config = dict(
    d_model=384,
    d_expert=144,
    moe_layers=[1, 2, 3, 4, 5, 6, 7, 8, 9, 10, 11, 12, 13],
    router_score='softmax',
    routed_scale=4.0,
    balance_loss=0.00447,
    balance_bias=False,
    router_z_loss=0.001,
    lr_router=0.000437,
    vocab_size=32000,
    norm='rmsnorm',
    norm_eps=1e-05,
    optimizer='adamw',
    beta2=0.95,
    steps=5942,
)
Below are experts of layer 4 (counted from 0) of a mixture-of-experts language model. Rows are named router (the router's row for the expert), up (a neuron's input weights, with its number), down (a neuron's output weights, with its number) and show model dimensions 0-127. Each number is 50 + 15 x the weight over its row's rms, rounded and kept within 0 to 99.
Before each expert's rows: "comes after" lists some tokens at least twice as common just before its tokens as in all text. This comes from a sample of Wikipedia text that the model never trained on. Tokens count by the router's weight.

# expert 43
comes after: "-", " and", " %", " of", ")", " •"
router:60 73 29 35 42 48 58 42 56 32 68 49 44 62 48 33 42 41 51 44 68 35 39 71 67 57 48 38 17 53 29 48 40 41 27 39 46 60 25 46 19 34 38 63 50 29 47 77 63 60 72 69 53 33 44 50 67 59 47 47 76 45 57 66 18 49 42 36 44 26 31 45 91 47 65 38 42 34 38 46 57 86 55 45 45 28 46 61 33 25 74 51 34 49 47 64 56 46 63 30 23 57 24 60 54 53 43 41 42 48 52 58 35 46 53 43 51 61 47 20 28 52 30 49 80 52 44 45
up0:66 25 54 45 15 44 67 36 57 66 37 72 67 56 65 41 17 41 49 52 39 39 39 39 48 61 33 53 55 49 44 41 63 27 45 36 51 44 60 46 47 76 48 47 41 46 51 43 54 53 64 53 94 38 70 34 75 47 33 40 32 50 35 54 35 50 44 31 69 38 41 54 68 47 16 47 40 56 34 39 44 40 66 67 66 47 61 64 50 21 56 32 32 57 50 36 45 50 82 43 47 59 45 56 60 86 79 66 18 64 56 47 35 76 43 54 55 55 57 33 33 44 41 35 54 99 33 60
down0:50 26 57 69 40 38 60 64 83 65 40 47 65 52 69 47 33 52 38 22 60 53 41 44 41 31 43 66 65 46 45 74 48 55 48 41 60 33 47 50 62 66 82 31 63 44 58 50 54 35 58 60 40 67 65 65 56 54 55 26 47 67 58 38 34 75 65 51 54 70 50 37 50 27 46 47 36 56 32 51 37 55 34 62 59 72 33 61 38 55 48 33 42 83 00 39 50 31 67 52 40 55 49 59 14 67 56 60 48 69 60 36 59 42 64 73 41 45 59 65 61 43 36 40 46 43 71 55

# expert 38
comes after: " the", " a", " of", " in", " on", " two"
router:44 59 37 14 43 42 55 26 62 30 57 67 46 45 32 45 30 26 63 45 49 50 41 67 66 70 53 42 54 77 14 43 54 33 43 37 52 49 36 48 35 41 49 53 50 36 44 63 53 63 59 51 59 46 51 45 85 53 68 35 57 54 64 66 44 58 40 56 62 48 35 55 92 65 67 37 24 46 34 66 49 41 29 38 37 37 46 41 53 45 54 23 46 42 65 72 27 43 68 23 22 48 43 76 64 51 49 39 28 45 32 44 47 61 45 21 51 70 75 46 44 31 42 51 48 75 66 47
up0:58 55 59 33 20 35 27 51 54 41 44 51 58 47 42 74 71 53 59 63 46 35 50 63 45 60 32 66 64 35 49 48 48 32 35 53 73 25 02 63 43 60 65 43 59 41 49 45 51 52 31 53 61 43 54 35 76 69 66 55 33 47 55 72 56 50 25 33 33 48 80 42 55 37 36 39 30 57 39 45 79 75 57 53 67 64 26 51 26 09 40 69 51 23 40 25 21 58 63 75 27 32 52 51 61 47 25 33 53 72 55 47 37 72 56 40 61 68 81 51 41 65 91 38 52 44 34 59
down0:54 55 55 69 33 31 51 57 65 58 78 43 35 80 51 59 71 79 45 75 59 57 62 22 58 49 70 34 80 66 47 29 56 23 38 44 48 72 09 47 63 75 41 30 36 40 64 35 70 49 61 28 30 44 40 35 56 60 53 44 67 56 32 50 51 41 56 61 53 23 90 49 75 55 33 39 72 59 30 80 62 61 54 64 57 62 60 70 67 54 46 30 55 14 62 35 34 48 28 64 44 58 52 54 66 73 29 51 44 25 27 28 58 52 43 21 62 40 65 60 35 20 47 62 51 42 69 43

# expert 37
comes after: " |", " 0", ".", ")", "\"", " JPL"
router:65 41 43 39 35 20 64 41 45 44 54 58 60 41 27 47 25 36 69 39 54 41 44 41 61 63 77 55 48 62 41 35 50 39 33 31 70 65 46 47 29 36 48 38 79 24 29 55 44 55 44 51 74 30 26 16 54 33 71 41 57 51 77 59 33 45 40 45 72 28 43 39 47 69 68 51 26 37 35 47 46 51 44 30 32 37 18 63 37 34 35 30 39 44 54 54 13 28 66 66 48 53 48 52 55 44 55 46 35 57 63 56 45 68 37 45 56 65 63 40 48 28 37 45 68 52 24 57
up0:52 49 44 57 52 35 63 15 65 70 33 34 38 54 51 42 37 49 54 48 57 42 40 28 73 52 34 63 62 73 71 39 66 60 69 35 47 35 23 55 58 42 78 37 69 71 38 29 34 44 23 67 64 76 40 15 54 29 72 53 56 61 40 51 31 30 48 61 49 64 32 45 50 60 47 42 26 37 46 29 46 25 62 43 30 51 67 60 20 27 30 66 43 54 54 58 42 32 55 63 39 31 61 63 49 79 50 82 71 53 55 57 89 57 50 61 55 51 44 39 40 66 37 36 50 45 50 69
down0:58 47 29 71 53 48 19 61 39 36 44 42 38 60 67 28 40 47 39 59 57 46 62 62 23 61 45 47 50 15 36 61 64 46 53 30 50 55 39 61 54 29 48 62 19 63 78 48 38 47 61 47 35 45 41 71 34 65 29 58 52 47 71 59 51 73 70 64 25 51 56 45 54 41 86 57 76 71 64 52 58 41 35 36 64 63 42 33 66 58 64 47 51 28 62 71 32 48 30 68 63 57 58 42 56 53 47 52 46 47 55 67 60 41 72 37 39 76 48 65 49 71 38 53 55 61 37 40